python train.py --norm_place="pre" --init_std_o=0.0508 --lr=0.00795 --steps=4194
Below are experts of layer 11 (counted from 0) of a mixture-of-experts language model. Rows are named router (the router's row for the expert), gate (a neuron's input weights, with its number), up (a neuron's input weights, with its number) and show model dimensions 0-159. Each number is 128 + 32 x the weight over its row's rms, rounded and kept within 0 to 255. Numbers have three digits each.
After each expert's rows: "comes after" lists some tokens at least twice as common just before its tokens as in all text. This comes from a sample of Wikipedia text that the model never trained on. Tokens count by the router's weight.

# expert 75
router:143190124098148138105127112083161108119112111130133144150050158134105139159127134180134154104109123156156156127175072082135157155161126186103169171093145101113194146162155165089126181068129173100146116119167137123106106169154138176092100149100129103154101113127090164144093110196134165149141132152125109197138234141095069132068142091112129109094054040163127114080109153126136091148077115112123101110129109157116187145117194104086142107171151107104108146154120115107144134135093164
gate0:096194174135139136100115164121148129125124142102179146110116129068095129105150152140141150169095108133125110217131128157155118114124126126118118126150121023152069108112181144138086113135176147104088129086120221153128072119173079168121155131094059106139137189161096160156115095096086094148136149159094107140117187108167151099125065132123138105089095136107136099105060110146114121136147102099107155109162159170174057075127083101140120151123101205126084108126091130131062126142111143
up0:139088150130210145124152108187168162124111117143140135140156108147156056124092133116112097155082138098190073084107105112144108153099111122200093150097100158066090149132089091195171160133088114127121096168133081144056092167075138087114145142124185105135137076146140127162074099091142179106123058141097143101137162125040153143162153142135142106111146139118172121115135127098116171128106123178139112203128126108128165143157136128159178109094202135103143110084150162097149110096084145
comes after: " ", "qu", " f", "t", " c", " Qu"

# expert 67
router:160163137116147153081137095106145087106123124162153135170059196141126118158137145124127175105137123156137134134195075103122142143179151178118127154110132106124189140162160150112144163097172182152147124095161128134128143140140192137064114130090114102146107115111097140129078122154116144130168128150149103171197173141115065123071185112097099120126125080167089140114113195114114065189072106053129138101147117187066155143148147098105140095177121160094095111183076084115143155112121201
gate0:098148177135139096149079160134186179081129160117201117155109059122135165094157098179109160075086154114106115134074104066167143091135142175116097117102180156121106110105138097153159162120159157129132095144099140163104146165136120120164139124118112116153084123127143135154101117156151184130127161102085116073123179123082112164124030143129179092138156109116213137159108137126108156135148101087127063075108159177121119118093136180103113161115104132152136178136192114131056078136117188
up0:087134169065086115127180084092120132127165141080115112108160179109134080136120127126170088158140083122137125071148104150100111074121179127165148157121147133140146162117165061121116067090100121121104118093067095108151124109102088105107162152131162152090132192164127143094092160076098142167148093205100125183088126156138156122132138137153102124109125101128060104129122034113180089117118117160122163107135146136181130214151108105120111142123117155130088096075060108191154168167100100
comes after: " ", " p", " c", " P", " \"", " f"

# expert 6
router:123119139119136128112125079122197113152134156180133132175101190130090083163146082205170130110115104187153155178126076064133181183149196133136145145097169112172167182143144149090210149095110138113131088099144195096121108140143132150087123134111124073172108121129094112173127122157124177128162149125102135173146127125130107159102148099130121071084084096148090126111117152098120138140097123064119103095158170198105122160155182098115174121141173132100121129109101114088158205139111176
gate0:171141145178174101068158122120060119111127060144147087132110115141167142083161166179076187148087171124134173139090174152161157178124111163112148169159140099133128150146153143137120114164138151109080113175137157124191134116090153166121114120119101078197090145177153109160084200111128152086139180134063178128134103074100090181094159140129142171122094130178136141122169141152085215135124151062126122146110083119099087106108097164111110101115116151112109082107076117111123130165119142
up0:172216127143064165108109116170109117095149092142121123117146108108180100146119103164154069128187094089097108143094163177140145186144132097155100104099150144114144112088138101161090165142119132101152170115170187091087133132056117113114073164160130053176181096099154135131120129113129124150105143105113136133204118169172101083117145113117126126153080132136131106156089147117064144116077153163194170176164132116074138115091154082151117115083179089148173078164141087153137114078114124
comes after: "\n", "-", "==", " (", " is", "See"

# expert 52
router:169171199094164174091093130105145087151089107165129150174073138105127111185109095137156156133133067165152102146142128103108161174164153145098113187091148086182194134152124153110170150094129168110113109104148109118085120171166155144087122184077122106163117093086078114134097126179137149153197142150117110169132148129094063141124158100123120105126107078165106146096069177098116091129121111077165085100104131151122159168181162075083153120129165157107101174147113089086165152171087133
gate0:146157170077182134134099077168061120135103119100148203091076127136143123085152133165118110185126147081145117191124118092140089125060163194127106121174120133123106116196138177110190071129076149123138154106128150188119164110183142163104099198123162124108133136149065161129135045118177107089125147150189105152102114177133130128092143132136162116179106102114148120110104132110118107107160191060168116137114161112102091070146133158122148143124118118093155147168143121102127166087161114
up0:144124122170148176118112103059105117119155138079131135093184132134120076108152191137053089177163141114139109091132114094115072133155103062138142152164120152115128133165113142160055181175167120122133097120104146140067144114084096131150133085142107125153103145149154091124143163102125124082102110079043050139143201134106151115177164128158097168129094126135128165122080108139109095144129131068122159095101159116056071164150111085132127142136127092139170160121143079137049176158151121
comes after: "1", " ", "2", "0", "9", "3"

# expert 49
router:148122181135154150107083110105188118116135096186158173143131172105112093181117134150126140089160106173164086194139138116146172161168121180089141142120149091134203131141143184115155186115130171075128105085161156097104107156129149168096120152103108139168113076092072132143092097136077143122169116148091133131146195141109089142104162069114113074106121105186123149122100144122137119181117094093161094093104209174122157131168147113082120085116192152118079140163089070149120150179124161
gate0:126160131125158108182134089129176102076134143183164077143115166124113141143147138161123174121152120105102176146097195113119119136244133090156128131134199060157162179148098162159160103158145124082132083159133155146123124147111117095067092106198153161138161134088182124134161119202112113122145123173079121097110147111104139100118103116159176103134135126170106078137155171093174179169086080132080144097074185151095166083173090129150147129135096129141142185143152142138100129137135141
up0:126141148104198069112134086140164165096134167167103080096105160114127135148150139116182135130140176106113158131133128083093115173166067129146152137109195124156131169133134124161155128136153127121116165129131129151115139125134102093111130107159110150122135166091206113109134049091120153129141149196111193125173136139159143122198140179129162113113097115171133148172086051088107119150079090134134131076105194149096184142156121115032185123093064144061150188145132094117114114134109108
comes after: " C", " A", "9", " S", " B", "M"

# expert 70
router:153115138114136144118100125083128098149138108162124176145101185124088096141169084140162164117136106178168118168175117102126138201127190174140129157094131090159169163131138149075196154133106135135130117082146166095119102121190130140118076137087115084140081101119114128171105065163103188131170137143100144150143130143112110153130125134064113081080064108176115131132096172103072119166072067106145091105147160178124146151128195097120190100130192177116137179172081137127133175158099138
gate0:070105119135123118079153182115217112113131177078105142154164154102163153114136187164171123120140107196070168156124071135133111164107151162117107163087152122144114157109060165118154164111164081195151092106139110142156139129204158128127139143149108053107134188108120152160097096105121190105199146122167107155142145096167152160130108135171096135112091136135151140056106099103160139184212136075175148133110113132094120142144128135067147119146153094139150146136098152115151134149118083
up0:147036085128191102120148156138080190117148086189147110157180164185118076111118113100087060214083145096114116161145156103081154125139127149083112127214168150101131161104128104141146126127116095098107139137115160104115129128075123049126128136164176069165129137165129156092156153104136094158109132195164170124122122104176121085118113120108130137048097077111157100150150071117137141123092120164115107120144106114134079123133133138100104110133099160141122199153159110063104130138138108
comes after: "\n", "==", "-", "===", "|", " Title"

# expert 18
router:151114181086142106120063109095148079135077144220149116183058141108122103194129125150171142122104085165142126125136143119103142134143143176087138128109132087112183147116152135074165142100154157164099120108132145111083130209156138132090089137086111104128107094123104143150105110190089128158188122127106137111155196156102106121116168123088112117122120059170092141088100183092098105143076075087160083083127115145087170187141157090102159100172173139098124175160118089097133107129088149
gate0:096139118105126119117118141121154062067158124089141099173117108127108134105122163103158075119179092185093159103128073128154126196114101133119150079162154148108105094103183145177140097081156129119154055170152116116071183127167163174171134147138112117106103155158113127247106188113121143114130185129113102091136099140122155104158162079154120098194136105168143069143101125164126152190105154137180104144132139155154154150109131157073119113090161149104179075127119130108117052128130148
up0:148059133107123133170098094137119194149123149135102169095137177116128122078135106192089183108134113065200102086158137110128153097128138118121151127144124126152049141168081167147098131130079125117137125142171115103092094176096100124094087064087111137146154106129170085092107056078121070145142146165135111120110095130072076149166134199092044162119107147104115178105131165130129122112159066152092101105119146141095149117146099131126129119154182142201087136127149140151159167132099079
comes after: " ", " |", "0", "1", "2", "3"

# expert 111
router:159158171087122123101104071101156084115111157169138117207063185099132083184155064160128166136123105179154147136140137112092139152157169137087131122081153091140174138145128147074161144123136147155154093090164128141092120180161177120089113146121103104104125103074087139126105130171108121156189144154100134160172140153063086162126178071121096066098109077129113113156130156098143175156112103104131069109107163151055147191147153106094148089157167135142121189143087141089128142121119174
gate0:124171168114149098137169102134118037120172129082126161177143149180137096145121091163108136180174120147137119101094077115148172141138135121137163045177219096171100163138054162111141111155176155104157093157147095184154129160142101099149109121134161180066158147105115137140125150141121159152153159139165099180076135127111150116107096104111151157104039082090093132123122173169112105140156126135127134149182118116094058206139120130180132145120123144119185141164161138093130156129131121
up0:174064149098114114084032112150129146099125114082107123131158107107155103109086116088148059073087140132107171133112111061086141115160207153144097144164109153107156121092129136164174089127100059131147118066090135074106147125103157144123145088130125105119119123153123133085127083066117104196131186163113163130114103133120110139091106161149117184143152141141056168116037135139142103154098129148176142143079123087167147119098158175113121087106124121126104114111154104097090049147096110
comes after: ".", " |", "%", "6", "4", "0"

# expert 26
router:151162193054185115095123120100168107103148086178179163146083136111068139179125087138164114093128101158153120187171107080121161157116154159135149181131116095171133140152151139138150164101148148118161101063192167111099087200108141162101093182128095085142076064078104099176070075141094117141143171150125129124143151120120115143117154081085083085111137108182106132114123143089069121128083125128127084111121189153113117142144161114091168094152141122099090147148098119115153153135109178
gate0:147109120096092153111137151103137124079075098101154112074083177142108140107127110161109091164107109186147139112082134128062201107135088115103155095101174165138146135143141155143163081116131153125087157147178129107145184137117108121157082135127142066156137125165133173127134124155127097174101150120095171126059106152148158067116162105160159103078179103145144187173163143179027190094119113119177067125110134105105095116169153110095130092127125172090125170133169111075058114097136122
up0:139129123166151103088107140107192116107139141117126171124142142095096168136171105080171072114173145137132083139189128091130108172105107114150167130106100152160134141107183140106074152057117227136177122163144131080147118116163141158091147093080119145154083154096141198112104124097126143113159104127174150171151186072101134137162126084157071170100110130115097131116124127126160117174106120144102176111162115166128160091068113089117104116097171038209145115132159100089151122116075173
comes after: " the", " a", " The", " and", "The", " as"

# expert 59
router:157155145085131141117123120090116105127130094165145152168071158120114106154158099141184147108107087110179147168181119072164195154135157162124107131138126101156183144139195138122115175075109129143106119059159175132122116167120141154061121136110086097126100116106093158140114098183082130127159162121054130137139148115115141152094138123068123062100078111148074144113106188127083100133105081105129065063124167178112114176168163083095117079186144128096079086126085131084178144124114141
gate0:096082140141094127143122157108117105129107107134166147140132143147067166093205128162068081140128155142127191089101123113129105135137134120114181132177132154148177141193132209150124166109156098114034060139155105192129174181123125107120111101096116107100171101084138136110172108171099161108119142136108094080044127084179135141104142131137117097154108085145121138134164185129096112109124133112149087087128095129081175123163157167132121105157125094070064159076112152114182137090178126
up0:087121103147175124096126142120122138133102090142110148159133161143079115083113126138148172127101093108048146122123126166152145153152129171077141095141082093120113111138174122116085120136158134086118119131148144172218168116183111102096089111058159165098189060145127176068136073106173116133138083083078153064078194124115105152114133094129176154111080107118173099137150132153111127193127127092101146174093088139089168140141146090119109062151141098105129162087101192112149160077149120
comes after: " of", " and", " the", " for", " in", " on"

# expert 81
router:171120200120128175112110088089153095138111110176143122188102147148094094163129085145135148121129083158132101129158135097095149196160171131105123124121181097165164156164116132132183139092145142124143122099147123139125097160131135172071144167083114108207125091048109139158113094175112171117199160157107105150153152146107079133113187114090128086109116068150134149119086167098106089109132117076145099092162141162088171161151119085072126073127158168076049113150085085116147154103108157
gate0:105153091122098136147077132100174094200170184152158136147108134154127137110179143117125156133170114144114148162052070159151126097081135107060101157157176095130131116147056134142137132170131147119120094108162118171081139150113201163086098109115129152187134116129117156142165175138149139117146173110150100146101136153180130085112052067172196173148105057188090155083157179091127077143102126118159161134120067121158133135151106104090156126105081119149120130171067122139149121146151127
up0:067069112099105107141166156153182133123164172118144128132178143087108136151111181097117112108105068183147131138189101161111142144121153163178155092105156141156093132117114102073103134128157176141094025166076110155188126126110138096111159099073070139155134143198129095157094130083110072136126158133117146101138140127132094122160138146193111163142115152138174135218133170107093148142135214109169161090109094171163081095106109172128096131145111100124116099139093121107092095149141152
comes after: "0", "5", "3", "6", "2", "7"

# expert 116
router:175136152084175152091116124117142104114127102150140147176095124094082109158120102206174157118114127153172147142167077084145199182138171166103112164100142102187172157207170132117162139099148157107181117104150135122095129170135109137130095151116089088170120047100109124168065098147116152130144176139105134168177147113115116133082145082100112102109102104144060149105091151097082133154078106140145090121116150153108144163166159081111157106162181097092095152135087095110171154145113204
gate0:155160065125080107163146132109131156093147109117098134126147170093140049124106162149134044063179106118099085132104091115046138133139192109079166130107100092085113187137178139125124105130135137163159126138144145094096129184116112136124126171170131158171179092149096127187133128154140174100136118128156097141159172091178124148161112137118102091152098099113119069129121132110119145102091131124148183110093151137100143136162190163096163161219130109154182177159117175188132158111091082
up0:136120124136114137123155131164080081160142193163093116120126112136016110140130122144152080118081104156093113106160171126150175112121177128150119062144144118137118162102143144089155111137127083138164174111128131131120154062153131103157149143132162144137117169108093134119126124105155103106250161073091115123150066124117138113134160119195181126115111181095195128132069079148122120166131161091107092139160097042134105164087129106135122136193113191128102136127081064107158126110147102
comes after: " the", " The", " a", " his", " this", "The"

# expert 24
router:149135127089153139117130127053132082124132129182177165203082211123090099165142134136165130107125133166171151198158101088133134130179157136088085156098145090151112179128151140100132159112140137148100112088133150105073138157135151145100085170117096101167063138087117145143126067135125121096221146159100121147153166101122074154130138119133114095093046093211125143104090160093085106146090112068112120083161158172126113132152145075088162096164151157108116143156117125093138151132116164
gate0:162103156145166108130144153112149157083111081134138080198108129131132108144143160117162163185112162000134156106099125127119155089090119152093093111114132110164101077154163100128071150154170123119109137129119123163147148135152107125128136129149115137134091105113128176100117147117111106128180149130164190140132111154105166132081049158152159178101068115155077112178146115077140138130077124173145107177090084155115064148127081108091087137126125082013078166122156153123109095099128120
up0:173174100089151110126085107145139163103157158121183156149100130121150094105172102103107104110205173128196170109118133110088137162150162211105142098159132187119129152111099123177117135169149103098141148121127142137107131057111155173124117162141146114090110173128077072070145084170078111134117108088130107181129105096138123119102139110102113152173192125149111123160085106105082081099102119151143143087113180117063135107117123108155127115138138093159161129157216143224154054110120132
comes after: " |", "\n", ".", ")", "==", "==="